{"d_shared_expert": 192, "hidden_act": "swiglu", "router_score": "softmax", "balance_loss": 0.00329, "router_cosine_scale": 14.0, "norm_eps": 1e-05, "beta2": 0.95, "batch_tokens": 32768, "train_tokens": 335000000}
Below are experts of layer 3 (counted from 0) of a mixture-of-experts language model. Rows are named router (the router's row for the expert), down (a neuron's output weights, with its number) and show model dimensions 192-287. Each number is 128 + 32 x the weight over its row's rms, rounded and kept within 0 to 255. Numbers have three digits each.
Before each expert's rows: "comes before" lists some tokens at least twice as common just after its tokens as in all text. This comes from a sample of Wikipedia text that the model never trained on. Tokens count by the router's weight.

# expert 30
comes before: " ", "\n", " a", " \"", " —", " A"
router:175098086169184097134118108125112156111106130095153149133152102112121187083173120165119133106150102192145122141137127149090158114109157092138099140082123102115133168072126144156119158108148143168120091130154171131136113140190101125216121127122087107102074138113120210094156153051175134091
down0:184129137227145123134128139154121164095128152113123183163142142153145103147181081139108147060136127179149091127074154073167143143121130142172115169183098097136130125073079174115125113156144056155178100134185152082176128108099104108159174154153177160054109176179126123137084088137031168146
down1:098118112187096153157074106092157125102169102108163146092132192129134100143148092135186147144121169135148165031127164122119082115083088182111150131176160170172120193167132142135106076113160121126135122091133132134121107102156084150064134117137152137170147134183135103154121140171148191090
down2:124171126116110171146253127131177134117152146180069166138140098081153149091164131150159127144144102137173132072104233146171160143113137104142085141153138106136106164102112137099101137176151114086156128128171088080169124142160144104094087150155132142105104081205133168103171179158138161153
down3:108123136116077146142140191126127108130123098104162117142104146188121099130136134134075137065104195083135109089160160124139111153123160097103107158177118120140089136170126131190146181083116132127137125167080123140194136164204127159052189084102116152173129172115156117162144072132117119150
down4:136141146099047123123131132100160087163131105101065110108119127180136103120108109177158110150071079135132131096112108139131130122110122168097187162191179100090073173103118084138147144100114147109168128138148077148116179127165074176166156076196112093123145162141141176147088142150124131130
down5:078141089134074111143138099166130093132159087135175111140090134115140141128163097094150084122129086135106129098094107123113136149112142103096109142122113141102023165122174168093098149075049118141143151071147085127117135150138119119103115111100119073123177132140153106119148186096182137087

# expert 19
comes before: ":", "|", "-", " of", "==", " by"
router:158135204105109131147106115094127062177103117166115095204138117067152145107105187169088110103139119058153067191146177097124134135070119107117127174117072150160090152073161063187121136128146099145139137148128138125179177129161113149087089111100094141147162113150116102100103118086180096121
down0:133118126158113120092165126138141137118092125177118152147110119148122066110088113106113120097141091157090119106126080172133185102146066108116167127140137124127171096077084175170104116130105196078174168115153126095109108150160183112169169153140176107094150105175144107137204148154100154111
down1:162118134192157087167087127146124144110138126180063130080159153183131129132154088097115094148226213115171141092109107101125126183160145114148109110189107133142161175154165098132133150142094105200143124128116139150101098118101149183169133129101028115098132148132109160068092093132114120137
down2:090072086167096067140134194142155132197139146163115156092135095130080159140133108080125091105141151116123191119143090151135173095129085103120158140105121148149128128171182159103109217184140133113150116107150142154097135204070140135201077118182133109113166151119142122129122170152145138133
down3:158079147114124111034147118180151144126126104126124115104138184146125176092154146125109152104135151156161082146127129170177155134161144152113080110138116079157093155138149197143179125121128139140064066117149091169096070150160115149124176119093146128132125105109068166153160078101101094050
down4:126153057150108129157087180133092088109152149130144155110154207049166188077154124088074059116103163133115108189118131047135114090129125152133131163123082144179160144064180161099070154145062169142143086088074156167156146167132109090119158155104176127099145169156084128153158149105189118137
down5:162079145143167059181155142127052132125148123183122150134135152172108139143107090126136139106160105118092205116131163121121093147138094109140090156171093132109155177059103140122113131089187131105193135108121167105090090123072103137096093142147120114153165139195189126112159157162106131095

# expert 23
comes before: "\n", "5", "4", "3", "6", "0"
router:150151135126163146084120155154076101141142181154099074109155160112121113185131116091169133161098102187100081133127098138124106124065100161135151108158135121129073122113183142153095101186159194121134096096133154145103093120135126191121090159160096109138082105128094109145120098173080102137
down0:114154130097178104125154091141126126115171178123102102181156147087201132078114165108172097150099143125093080156129141142109149147136156126091168123139124084074135142182134049134140112163140240159099106152162097140103116077077137136166186189093156030113100146123117175115098117075128145125
down1:099132109190097114064090101132137160169121105178144149143110101095121130076102152169117128169177102154119101113107163090143085084183145094091112096123123122161124200151111082154148122095106097102098093116085126125105183149137122061137102143106118118152066108136116102117122104118103132226
down2:157105165158132054082150198141135154175155121111184112073129114157130115165072113111080171153162074105079112077138119158167198116081126175135137148200095145074088107124113136115101133144101155165085098097061118178087185152115121089052147169066115069039159103118157143118074167192109132138
down3:084170152095135093169179132142152150164195125142107109166105056149151066174152129114173116146126173099125165128169098220155196126095090081129105074083120096078144160105126120106094152124133142107096116164133147145144090095121149152102081087142132181063122133143221101142138125162129148147
down4:125096096156169172122123103119221115165105128161119133144128107091068134127202153114073167172092126173109137086125131151139087068158172110159166196132164132099133134131144158118065152140140148167155132062157109109145045161088095118130104112169193207083150149085136159150148115127099095198
down5:179159156153154134151182153091091099125156058110167126110105082102105167107139174143122102120084086031161173092128099094164162116159091115120115152145111138101111142067135129124158118150159080084085159119082154085133112165100140158115143042128140112128077107136141188113062132156169141095

# expert 7
comes before: " to", " a", " was", " in", " also", " by"
router:131111156165148185135167113142152106151095142083135132116100140173154113175139092145075128096119096109075107150127149081167122074151115151081080111052121133113093148137141113147090150203120144162063144149124146109101117108089139163090167189167100144095198144136173110116127085088136135175
down0:132092196064166155117126135138132164198133157169112125152100161135119105104153164158128157129107124131160133154117127140190134142156104107115152090138135124097091127080084129119177030131079101104126108157138142028115103114137118202108118093156172135083186120213150156126142135158147176109
down1:116152137092151100162158178168105101104192116115140154126165084090142143125105141137164182161124146150129154077144102103077209178152063149148144180124139169084126125119118113169096111123115120129107135170088153117148194165141144100084126093101125130117095138112135075094073167102160154166
down2:115134094083143164148170149163208104115167078185146179144088113093152155168157182160159107121125134115178145148199113122153171137169118118076144143179157134125169130107115111160154171112174129127149103131132160159172095090158068125102130183142107143152125138162097143121159132116103084201
down3:114135117106181146108133129148158178109141116144196082194112118123130100122127155146113099089072192144099075127135074113110148125131108119041132118161153053107128123105108113104126128165119196151151132154146161158146138179185151142105112142162148158119144102108116159114082131104141191135
down4:200139116122157145176130084162182105097095165102184136109153194100134139122143133197117085140148098137101131086133123131188140119134189092121144123066113120068126189140079133098097106124142146177106173169092137054097154113110090125100150139134107113093142107144157156146127122128106117086
down5:130128100100131156088134153139110115109115105184168117137089164150153193110114164144186136129115165088136148097161105108140134078152112137150128117118165101117158125187145135136146152147189154120123190123163111138152142121131117122131124145166099189099116134091191110117197097041143136122

# expert 0
comes before: " of", ",", ":", "s", ".", " in"
router:132190132123069161081104089105134139143124105097152124112134126156174108159034095160137153131123101118140140108063132109161104143108070126097089110113110147132176176139137107073093124192158166092105061156119047161203112162125139082111147078172163156138155170166119084169135096089127173100
down0:094138083135147156103164175143089120161094108147161112161185186141105146084127122129049164111142184129100105122157094148165076079115182146119101157178127113159101092105125114147121068175111136142069139074098156116175151203132133114094131199118095180132152179136099135151178083178117135134
down1:064120123150131140138161072095179107147132149055127151132176111187150105133120136093183134137082083121109157106140135080132154090053138198107103124142131092115079185146134136134111129155087118113137112083101133208099128130175102132102082149154118060179109158141164134119090118170087157111
down2:112142061117112100174155107108108088124126170123133168108128089066118077091143089153129087107128141190090118085173125046130090091129135160130158192204114116116118095139095142142195131105072118134132098164138099160086146185126145142117137113153083122098101125111093157135116136151146158131
down3:116126111160114059117167128109126074151064136163125178187186110100138118154115079144144104162079134100143113096074102128160225145145120134156109099097137096160154151065197234107129143075203163103179119122116180101143168092131094028154106135183134078171150133049127128154193112133102091153
down4:121155185148158130154125187097127095091137100108052117085099152110086158144165134080165165160130134077158117134097155059119117132086163058166118171083135046109130123146121142122117148186148112096150110179110172071159070100100127144080136164129133170185122175114117116101148169117067105118
down5:208137095135168160173186088122177153132141131149133151154166186149140126139173148101179132156097131186124137126165106109139182186121079146075144099048138162116108108092132065135168167142142088094112093117084083097083115112134111117147112115125126099151051160120137104162106155115106173130

# expert 27
comes before: ",", ".", " and", " of", " in", " were"
router:133076091116136127129126155107099077162135106179086141153174116164131151140135120124140163122193198128149102183119121114129124112131129091208106193143117109085149121121113145119167034123144073157109102127135155168153123153143140070087081071119106099143125097120164108167145111172103171120
down0:113128097154140133199121169159101116120117144090076100172152106140090095147128114150187196120131113136119113159179060133126132110161125143123116128072130095148157095130168132160125157087136104159148120149097166189095144150167098109152173111084166178112164095156098190148132135131086133112
down1:111151123139170112180134159076155174108174124175132201202170067110093095065113072158112113168194131166094087118136091111178126150117099150142150174099165089132087107133093118123132162128093192125176154151200126110103098083059107110116146192099172130177174138095136137137188110135101132103
down2:096097081054088073125103123105117199094105131108161181129152091153126091134112127103127170182134108156149220112127139132099145074155194139105180144121174126088164087141133068090104148158134082110170146150125133187156091134130120110092107115162112118113115107088113141108129182090076090113
down3:133092099124104137108138180122137116129060186100103094151164160153165132111103131147175129160113115062164114130086120114090159114087101132144128072197148141126166056112117106155164158118152153146180137100111119125161134096135092100073156136212141132089128137124101171110093167146122114127
down4:124184148148122095134133155131080134148128099131173102085138120090165138100132124091087096113120089108125120168137113111099138110094167152120173110136144135130138156151128080189083143141159132077138122190156098129154103179191138125094129144163138062159071089059070153153155172076147108152
down5:135112088082050101082151091132083193164104125144114100144099137111084055086081119191122117096066126159086134087165196138168126165116110163140111145146116110116086111165076084095114105145136122114127054195125088089118122139142170124119145181089088078121157164166116159108164051128081083156

# expert 14
comes before: " ", " first", " same", " United", " Total", " \""
router:166123183089142111170048120101124116116089067090102140116134144134151091066174139156186110143085099130148127188106112155067082172209120130138089115133195107157115139167136104127159149112142154094115111143135162118068123102155157175112125127135124130161089174111161105147171177080113137107
down0:094136117123133150147136094158143133086155129148159112107095080139174104176102141125084170147144094127095143104163105144243182129119085110120137124149119126121095150145145077160124130139100122079137136124152157098108155144113126111150157168111065137156185118109140114146139081134179152118
down1:134156191112143211147111128124114091162120163124105087124182159155146114203164117110127125093124098127142156081120081133151121139106141173125109126125135092113114127118171117206123110165090119107098096098163114107150199148112098164101118123149107117128114106141149171125098135176080173098
down2:145133148124097109115116155146112111175109049122125159125155134112141137104142131096073077143123214116127139145062138127120134026114151133140177115177083186128094133128077136099119126098166101130119089090132141097134176161125163103134095122160144082131050107121107146168155201108147112114
down3:130103126114135144132154087096112121149156154141209159086168151104116156186124135116116104154159124163099133187111135127182131111094086067148164162159163095138139210115130087114148181086082116072163096188137122184055147126171078104178138122140093206114157139099148151115170147105118151094
down4:120116115157072113121100144140137088166166106136186098100110098157130144133128075110117129111155095133141166123100140122175158139097069130158158167121051147133106121104082091127197121145101127109142126194139130125045212124099142122181173147141069078132100089117105168129161166133181140112
down5:130167138123088176188182068184113102117092113076124145128146157178173130130044155125171130148122138107100125134158129099178146123141123198124197196128127105081127129130122085120083168079118158098095162178128136092142119160128142089164119125110093148175135128156160074125105137202129136132

# expert 12
comes before: "\n", "s", " (", "S", " The", "t"
router:174135126137115058166126150140130073180027149095153172158149046080145151121160078131105136112118117154092112153102163151136155119153123150138108096102077092142122104176088149117084136125176102191133141133112120136145110110134086171114113086120159149138141160122052173085207151159168067189
down0:135145118121171112109123110174133090114156103105102136150175157101208143103168165075115145115098114120115143131154077181115120153103155149075141111151131151118157170107170159078154076197095111107146112148136139174114125121144159177088069145106132121149192077156153167049120126112099130134
down1:112144188117184089142171143146119096188065149127113093153071103162111137181111119138145083103117117136093117137084156109158138116106054105170130146082091083132177136100089096159075109164153097120132111112174134101176151132091098090134103120148099115084135126097164198099128114108138084174
down2:119149165099135103136116163075173163162118133133165101132131097132134172163130093176189148138158111164134107112162138176158097126147126186144124101096113161100116105142100104166101081127184129093138186119122133153118123137100119132076135085138118166135111159086095149171152147092133049114
down3:171158161166127166159125149095139156107164148126112087156096200138122115126154158140128192078132164090133138139089107107104132145156176109100103107159146125037056097152059089141077111084178188114115188118050137154147081139104169113159141129135119156101111115141142137049089115162155162114
down4:127072072085156161131115132176132102115207173092045158119103157121135133147124152087125140125143154113118139150107099132093128124141126144136089127198137128177172110117110106112199155176136151153148146102096132129105157155131136109157131151143132181168090128138110144146127110114122157143
down5:129131124130106145188091157135068081177163054095120116131174130140090089154120088076115071124136069134113086159208148094154105159109108116095115178167150148135155073151138118136196069104124110103099108175118107111154130056095142067113160159145143109136075131100130183141043123112154130081

# expert 28
comes before: " |", "0", ";", "%", "–", " m"
router:074065126071112150135180087112130188108137169041075157124117149105076101119173154144146165109115111136159125078107126068137124122187140109178138083111079118136092149158189105134092181113155099118233138171135152124105124130175160158087127153116043160131132096119118146148128090124127144122
down0:124143150143105128142153145122121143076166149171168098060104088120151131126127085122197108113121175154160107173156137112167152063184041154044147076086103122162140163174144173156153126132096134083103155046110159139159102133137127144115148102134109124135111147114137166080072099113114100124
down1:112136120081120180098128162168118115079102169117097109080161111136104133139174146151175134152172118180096118183140092168102125120166052127045122135165120162157146073067093118229086104167145122135126120121162122095170104078118159128132143160149145165135113123113092161099139106160126067092
down2:127146123175180091140171158134085133128155125088126177162087118065105138144125120134091137133081166156142136070118101136087169101086093139112064127098149141170138107132172093125147160122140131110084146152089108159168170163175159111097074120134161048113161157095109141092123156129141155113
down3:090122152089144174091077155139072111143143104155111119086161141085134111103172126116133137094136132082176162197155127124146159132130104092147133074123084139101120152113172106077188150146137099096101113125126147095107141093107121070171068103117123147140137089160125097104160108138173138118
down4:120143104099103164155142111117134097156135149075146193105190148148184123142132149125166156193166133120143126108115141101145131094137111084121103159171082138177134118126156109112137103130055127120109109139234151144122152129110172121171163102147212146134209089191125113070129069118077160150
down5:110170159153108102117171076114076182188084124127157103139098104100135134084115148131137153096166097138148127140138089124133134153113163145127086087158084086136129105152140147082134123136105127113103102148121050115127130109193141136140119157114080095125078145146128113116105094136070183117

# expert 24
comes before: "1", "2", "0", "9", "6", "8"
router:087131132178118117115153174087129153145211140127116089085125148104116106060112140191131132087098191128200093143167113112077144135133120070079083157089100119097083178140077108106146094106140133123110110153129122117102085079105146114182109145080144100144106099103064126089110078136074094148
down0:178156066127114075097116127104099150073189066173148116094148150160152073109131135174131199086210097144102137164123104191019159172098126111156125148144139152121084126146122145132109115097105152084149109152164150132059103116166122091189137119126090195084168076153139111117136137111128127161
down1:110126149113139126132148090154079178142099098093124150141126143131195123130131154151115167184148090094145113117161142158136082148167132152076132126133145193165202153117128165151115178142049155200169147133118092128059130105181133096093141046212097183138075140096137128083121146205164109094
down2:093122098175142168093093142116146080109113133072142134142138147030094080143149107095102148111150137123064128130112106070080110107152127160105157085057046124163095122135102168088120064112106118124182086090158153119162164027145141160108160125154168117102143143107154094124123159129156123120
down3:129182179085104123131105148131096123116169135152182150079080109136104157151105137118050113088168106096139146148105110124099121119158140125132131149137059122185136142117073136166176115130147065168173125125155200092095088133115073122176145124118167149087135142140177098126116160109073123154
down4:118160130137115159119146170116172119146106162144187127146129214164144143171132154157118174136096170149103115121141158093157120160201090095168115116072106171103072144108078178122135103169134131106115150123093131060133129104110137138114130095116081141126124176120165142079148114074185109129
down5:113134140128101099132167106118122148119073134143120091170106163181166183120089133172111120164139139175124168126112163129118068082113113125135163130141132134147138153086106093128113127110105180113091153149169176058147151127153175134101099132120103055151135082163129120178113160189016136116

# expert 9
comes before: " and", " the", " which", " but", " he", " a"
router:155160129100136061122120179110137123136097126154149102135124092119149104079144151133167137112116142121122127119098121181158110148121142082170118161091129080115113132133090140154132175112135087084114129115102125097166119192083183145155157115128113058106121125128112146145136086138148142134
down0:115132141142154112164111131127163098117120174169111103119123186121163118151065066144147129106146074136126110076121085163164129155130083108138130131063146109084129123119092151128136099205126168168140162173082123101189135085115121111093148096143109126152141116092156108141143105116137105137
down1:112083116170136127173104150136134090157076095121145118058126135178139096114186148159150076117114123116093117139120128116151123104189107085113146113111152142088155087116149108106179108143071171160071125152140125143151098129089131116124157130161127124094075094094150130120130129131110095127
down2:124127140094167102216107173179137085153164151101124108079109131137140108085141088104137149089141085110120181107156088099128119093118117132092111159110126090128163117110146130131189135133132120181103113146088072149158164110104137088104121134163109164141086106113160104117118146147098161130
down3:149065106161151146091134140136096107140155128140179095112113108119098149121134156149116106105131108123180118140129159138129134046150099077109113106169091066054134146152164075135134072119152086172079120153113075104067150152189131141081099080145141139127063082149168138139158117099112163067
down4:143130091140121106105114158120210080162089098087164127111154113113103147164113122137093147139122094207113187095179124120090137115133116154142105157159172105107125138100129124064135147118124138092138072085152167110131111078124109104128150072103141153112115137137119132144133152117082134121
down5:141147151154103141089143113105069193146123105117106137177174199133101159132121064139126141079080150170111092168125147172160112107132161098143121130050135134120141123124160115105129124097141124185158138199078132119158135162155133153119156089147174147086160149171109143109135082147100167227

# expert 21
comes before: "9", "0", "8", "2", "7", "5"
router:141106141159107100113096146141197152131139090166114111071173138085104129141033126106132118089103121126141163196122123101128081119075095146118116077123139127136137150133128157085196148150134158138161139126164110165128159097090193166126136172164115140126150137083117160177141107119110049170
down0:107136120127133078128110138159075162129081133113145100104113127086116066118143109164122201060129109170121154101155188160143145142105121140137152139134116107103168134161136119127043137181154138126185091172140134171155131143094097117056159174163098195147146135103091115154119089078126090149
down1:150177074150185136076111108080157165069160160150106093136108122101129136099110114124159154106092139110090144163099104057122103128093173150087177107146112146165135117137072110168178182145124142142128105139141164144160106142088112137088097103147166128148092157167168109217166124121179150132
down2:128181102145112161134146150129131102113126183178166096136141198106147067098121144147156158071107122178116069092145091148136156128119106149139129097109111167110115117154125079137106073099188162120124089143155125112121173086137150160102108177196137141197117161155128169153137115113135125169
down3:143160117144091100157182109146143116150188137117143134103099136114067096112139151131148178159088111098099139188136100106124104115100104157115196104131207188157117075097134158143153182156135089124117129184067154154155089095116102131071099113119117126103088120145111128186157086103150051160
down4:116066191129157132135094132148154107099180140119123127173138087161158147114123164170081149111136117129169189116117177152094086136098152169115069124131170154187074116102113154171104133152153119106099131151146166147163142142102099184129121154158163125072159129121168125140112169137172107094
down5:132114117133127203070142063143082093167172151159092193162137162120105084082138116139175154146159131139174073070085135083103119117127143165171149150188180122088156123152114073141126115146084138167239099130182150123133125160069135110117156159106104082144159127135098146183166124097094097144

# expert 25
comes before: "1", "2", "0", "9", "8", "7"
router:112156062128138125172129168113140141188169189123182194115160130087112131106077167115151137109132124117133165183095154148066122131153133088138114042062160124118170138071121140137082104098117120122140115181128158153124143126156044144149059084122062106089180124094079105158085087105114088133
down0:121116120097120149189184152108139088153167153102173157069155124060130133143120151153098194163147098124143117140076059153160161130106145116115137132128150112123124173131173171106146185136119164146120153106161065126090114106128084081149092130127121108166175126067126173097114158144104123148
down1:116079089126122130184136131129153132094090156137183150159147125059060133143124119141141126052102133124105090096148137150093137145153081131142121052134202110164154115131102126144121116150091161115117151164179156149163159127136141133075142119175135111183143192190126096156187095125125167156
down2:117095101100149109155062179166110174110043067120089157119162088136146126085074167089134119132157139124082140119072151163181114089148097145166122117187127171146140072138150115106060145149119057098182123132143092160109105152113135088168097221090128114144109096092079180115106119036111169143
down3:142108166127138164089124086096149110119125154115101157092152167105148057125154098150104123195156160083150134242169112103158141151142113052096097194121160117073140108097121155153123116149124069120137136169155131164135137081120124129099077068063123103134164121143148088190140111165122081134
down4:116146120110149099103141091104153168149131104095133048169104110118122173065146093125121156129124091087121180063119139124108120092127145203116175183135098117111137186131195134108061106092116115092150110111076045192122117135099061156130121092126166098109176092127163132184115182135118191110
down5:090156132113102072125092140090141141076145150110083132108163139103123174142125126146124153131115190109180139113109164106151086057126112127204181093118131168134124105134124134096116093184142088118151049162135081096097086168140156163102104035110121144141136148152172121151127178087178144150

# expert 29
comes before: "s", " of", ",", ".", " and", " in"
router:119133153127163106114142180102129109096156095110168083170124155103099080158121140142107127109144168122114166143088155133145164090070153126105082109235104117166141089101093113118098144139131107093096080090080138121178146136117162115149108086125195128071078111082054125142173115136117159133
down0:149148147122144132117118140171083096149102097086089131140093102164068092071082138127118076107145171086071084194104215108109102128093111074145092156137135097171164062157098106172182078155169073107132109105146141133162163108120143130133150151208147167133127157096119108095066200171140105108
down1:140210161129128199175118164155128087084113162131110131139084146134122127144169185139111165121128140124086124116150113117089099061135169172121136154085120082135159125081139141132139145130118126132155119138108067139150128127146131085131158061135158098114172149115175164157126109093142153112
down2:115115145127123209146079183115158081164131105167141152134108149064113216147195139119068110169142127140081083124116104091140107118191148103159164176126174094046167165096126115146151071064131116126111126123141133133098141081209074088149095124167090115092123098126141160155170143106114150092
down3:127108067104134153117128123101148097132111132160087124120116093140163183072149130193178123126131099104142114130164118076105162128187093121136137153161114085143147132057145118097169252112172089132076137135090088121109126161164088128104084129144099166102140147158137097171107064186072073165
down4:104160146126087153154100137186071185179078145124055115102118115135083141136173135121119098131117112155160147167142197141116148126152130114144095109130083128110184110104117127083110115102139101114141154109079153188064129155113174145096134178152138148145155130138096107124058127145119128122
down5:123173126142169119104168113111145133112118122168133119113178084162079133152118140112142111075110088145117104087095158101117072111148108138108137065108165111144144136084123082163132144087136105141114121170147132062115017164137109113070094119144119145154088191113148191171138136129084123162

# expert 18
comes before: " the", " a", " his", " their", " its", " this"
router:111174089107156103113124133135108148106239100127108161151099087181156142134123125072101118064174153151119119109141119165138129137197112144121129126145160120112149113150141127130083096106127167181110155142081101104155131126114173096101119136138089156123129119180092172130107100159180065101
down0:136140197098094081130112117089138146143091194126161084159088142155176126086107116135106121123133136170121114149087121082129149154144134134142128105122126117080174149132145092090178165132093089091143112148184153090096119132224158067135122148115114119120116136069124125075147065105142144107
down1:112160090097131107154129082137160143131172107159108133098120113176109183150163181103179100117101095099105088096110109153112147102114160100108127107154132118163155148151114143076110136132170136137152161121084065094099095189163113114110058127148134114108091133140131128131071103093116158122
down2:121184055168089147116123156076188213148077175115110160134157091113122095088134170122165138149122128130138158110105131128133190075149103058083166169154129159067110179108079154063156156151143079149073146111108079172130131175090126126162158109220164080129162118158107113142099071113114147164
down3:105146180143106155100130159141132139127099152155206113116155163099110071149158078168027129139159126128163142109123187111101135122103122130104097101111167126159161148181109114067130128089127133104059141089135175057130169139149151128111161118170158137154169113112102117135131192117102150149
down4:172135154209121134129096114100160118207110106094119126122164125105125109112170113083157121130161132148142138133104120109130203135161182102141167171143136159135107099146116085108112126143097114080119113174118080130118107127135160129119124109130147119102101086148187114131119038133122109142
down5:153100115101130128131130131144149110167163160101140142112183127072154176095129099101107124162113119064084089134137134116139167120125141154090092126117150083160124098033053138113078135123116087133164102118120105140124084151152111183087115136136160102096156099191096149213151150102053159127

# expert 16
comes before: " |", "–", ")", "%", "n", "'"
router:159172128163097077153106113192154218127103136181104138148054142151117205145148122164179124147114162098095130154113071139126088162113112073143153089131115117097225135085128115126104098148098137184125132135080136131161174130106128106100132114086124110127082062131189119187116150139067130146
down0:198067053110195126136167150113138110120148069130148155130135100189154086087124165107177170141196121176145138124131180105109130172146127101091170085153108149120061169100135157106118130131099108115139096183159133117112139200169117128177121095184159114143140084173126159136112215166103117125
down1:134208092121154126160092120081111116076108102186136111122167144184171131168081056100182083105099152116148095163087103126185132176147087123187105108145121058118121147073080093085108116122139100181144125137124084158090088193174101108097155116111119188146111136159207142138118152145096155191
down2:156124166065096154117135127063116059151166081085107183068163157152053138135131108182115196137166092192175129191143148131146243145146165137102070109085061109135116171130132174159094159078109146131152123119129129074138131158089158068100123101119137114137138106128179143182138108070088111121
down3:129125112141197147067116134154093142094082139129119125189107149136098132066193162135157125162126043123140111140169055197152159100138115200138139154138136145083160165119070164059146081149142129154195203150080179150128069077103091088152089090122161104121141095064085210145073092101145065128
down4:066184185147085096109108116169075112116131115104120102137133091111172067161169099144165120181133180099113107109072148080143146082113097073119146156119150042152157118087166174143091164156123165186153121179125150188137110087153127147129159126113146069072084099162110126166088127107135123110
down5:129133135110165138106129166134144108131090118123128111197100131119090083079151141089095151084113073088094140101166131184075144115133144106187081159131155173113138147144137141108173117115109141127105078135138152114061122165111085094133155050132123101162127105143087173143128070130163145116

# expert 31
comes before: " |", ",", ".", "°", ")", "–"
router:143094146130139113120130113127134133129148091131162205141165159158182130207152139129141124114122155140111129133124141099158079131115121109134158157104106179101127149138103081101144152179131089073155132195073127120138122108071100134133151148073140115107194123123123151152098122174134114197
down0:074120078069117134092127062151159148125174086136126087069105082167125099180128126094151082159165125110105176083113109072165083217123111123153133128141126117105077118136129149178195107121139150087153141206155119141111163050109146107139082123105107114177125120085192069131169205094161183132
down1:119102125100112159133081108163144137085122157123167070074126150097141141093160190112182135149103098151094173121146113236120141111088120132212138153144185090095123147116169152168154114110066129145127133151166133139175136099095123148096084113083129156115089174149151139088112062162101169088
down2:137055115134145155119136117141132141174119159149157173103147076122080130127103134125122089122129168095168128081117054109070125157123104106143061119155163119170162154132152151101124129164105199139167120123133124095136158152090182134166130110185136206156168176111118117130110102156164122117
down3:050215147164129100145124092111166089140153124057099146071103200072090112198122120102190131117125082184104092084096165155112118127125139093118156124113142124073133128149186136107071150113124127135112138113076124199175140095101194078105145166107121145211140146129042095148132148121157155100
down4:117156118180174131107120134168131121095150129163098097076126122200149073147156156076114110098068132129159092115084146159157104139096100123186098101136121128080120119099132170143119126170102159098115124148146130155140146129148088131180147105152117230158145120128085135071093148100150164097
down5:110133074154125099088094078139147115140109170107060101121086138213150116092085168068107113107165157118149112125143059134111098078144098143136089173136160099088128120088101133147180166134238187115095104169110133169153102146080145135107139162099165158093142133114124106123097079089181169119

# expert 13
comes before: "0", "9", "8", "5", "6", "4"
router:134161159111142140080143111139164134183183122139146114147167148119136094125125096107110122123114100146170105085152105137143133146139146120160171121075114146079119092155110123076129077134078174101094137140153134130108100130152220149134192153148122109111164130131082088145118085104139110148
down0:108129043142116108189162174138121110152055171094102134100105164192087171127140103110096128063079074172157182152169104121061218144156129188115170128160133124206106170178165161098163116112096162088133180205130112191100125059139127093130186107195063216121102172109096117132101159140153151119
down1:150056061147134110134192101091154120146057097122181094107113054148163132130130126109120117204121178148120152130135164105096207071135134142159121137195175117101100132147178129087151155095140201147136126104088154104111139103107121120155125104097100161108129176097200121065171117144123165167
down2:122074134124174132107128096146141155136141138174154184075150145160130106149173153148115156106156122148136097091145185107134089141178151108134093085080131160159132090109143178083107140083142132153168130107118068094154103124180169126189172113125112086108154133075100127108093132093083160155
down3:153111129081068118118175145112127090109082168140142114120170157161125144180124109203148166153083135159153109114167116126115152140156126138106133157202085174107067111079117105104167117107141124171094122098076124135163117095084101129075118095167135139161126144158040088123113095143107159067
down4:163087076125137094184145107094120136166083111104152105141113112072120141121111192160154118115120116039166120129139129161131153145192096130152136140136157132087119052102143099149190167098203084171119139059100121102123122128091125180161149089139167139143154119096132162094156142121135134157
down5:096114127131174124131167065141153135117111159152142192119146103147127079120055142125149083120127080127132115132051139093098099104160151147089150122145080161140151136129127086138094106113114177126152156120113115112128104131116063120148150174158122117190104066103136104149135167092138067124

# expert 2
comes before: " ", " \"", "N", "%", " —", " he"
router:132136139182129183122125137144160128116134174121063129108112111132157085117081077123121111097066064081112144178084056121066067157083088125156150120145108102106123098129214119107108148202139135114097091113149142146112158146091094149192120127157103171087124149178181109144160136142161158131
down0:146134137104100138112117099124111190084133164114174083067160146146155106176137160132117119089130198111147132125128134115084110100092130131110074087088133145179173174120095157104136109138118152144133184131102147172110149106153125114153145130134099153164106095125071184090153143193218124109
down1:081129124096122186106162061083126084136126109212111138134095106121089142155179100098116153155154079088176174119113120115123142126161065152137187093110142090102141085099144124122129146076117125185109160164114135080128147111157186106089107123132097118118164125117122148098094115150134123198
down2:109159132152116148164093167133156096111089159142108110133102176094138105093156113147140198091080111107177127122149113089129096204195160141115139189156155115105191146135142089109175115132134078144121160162095079140144087133145094120126179099164095108082118104116108142102126117156102115158
down3:084117117103124131154104173143136086133163183138143135166150137110114089117197120158149164203101160094187163073183101120133060128117135101097129073095179124108095161085142117115147122138171118173164121103068065157137065135100134199184142125137122072091112143104152140093089110083076166128
down4:173091132090132143076065095093110112105148058135157098145145099155103114122137175166072085160158122107103117179105165121068119141123119155106100056172085096138128173155098169126153117169136125064145119137156129110096117106165130117165155161128088172137130146107116105136087131154091113162
down5:122096130138165142130140098136105132099116145167138104204118106099094141195163154171173104114137144161086183124109154109095116113170107153083162116092111114130121100143101078095138129142071143166058202096211133085126117136192121125093101146124148099077068101103150098116170150126089150135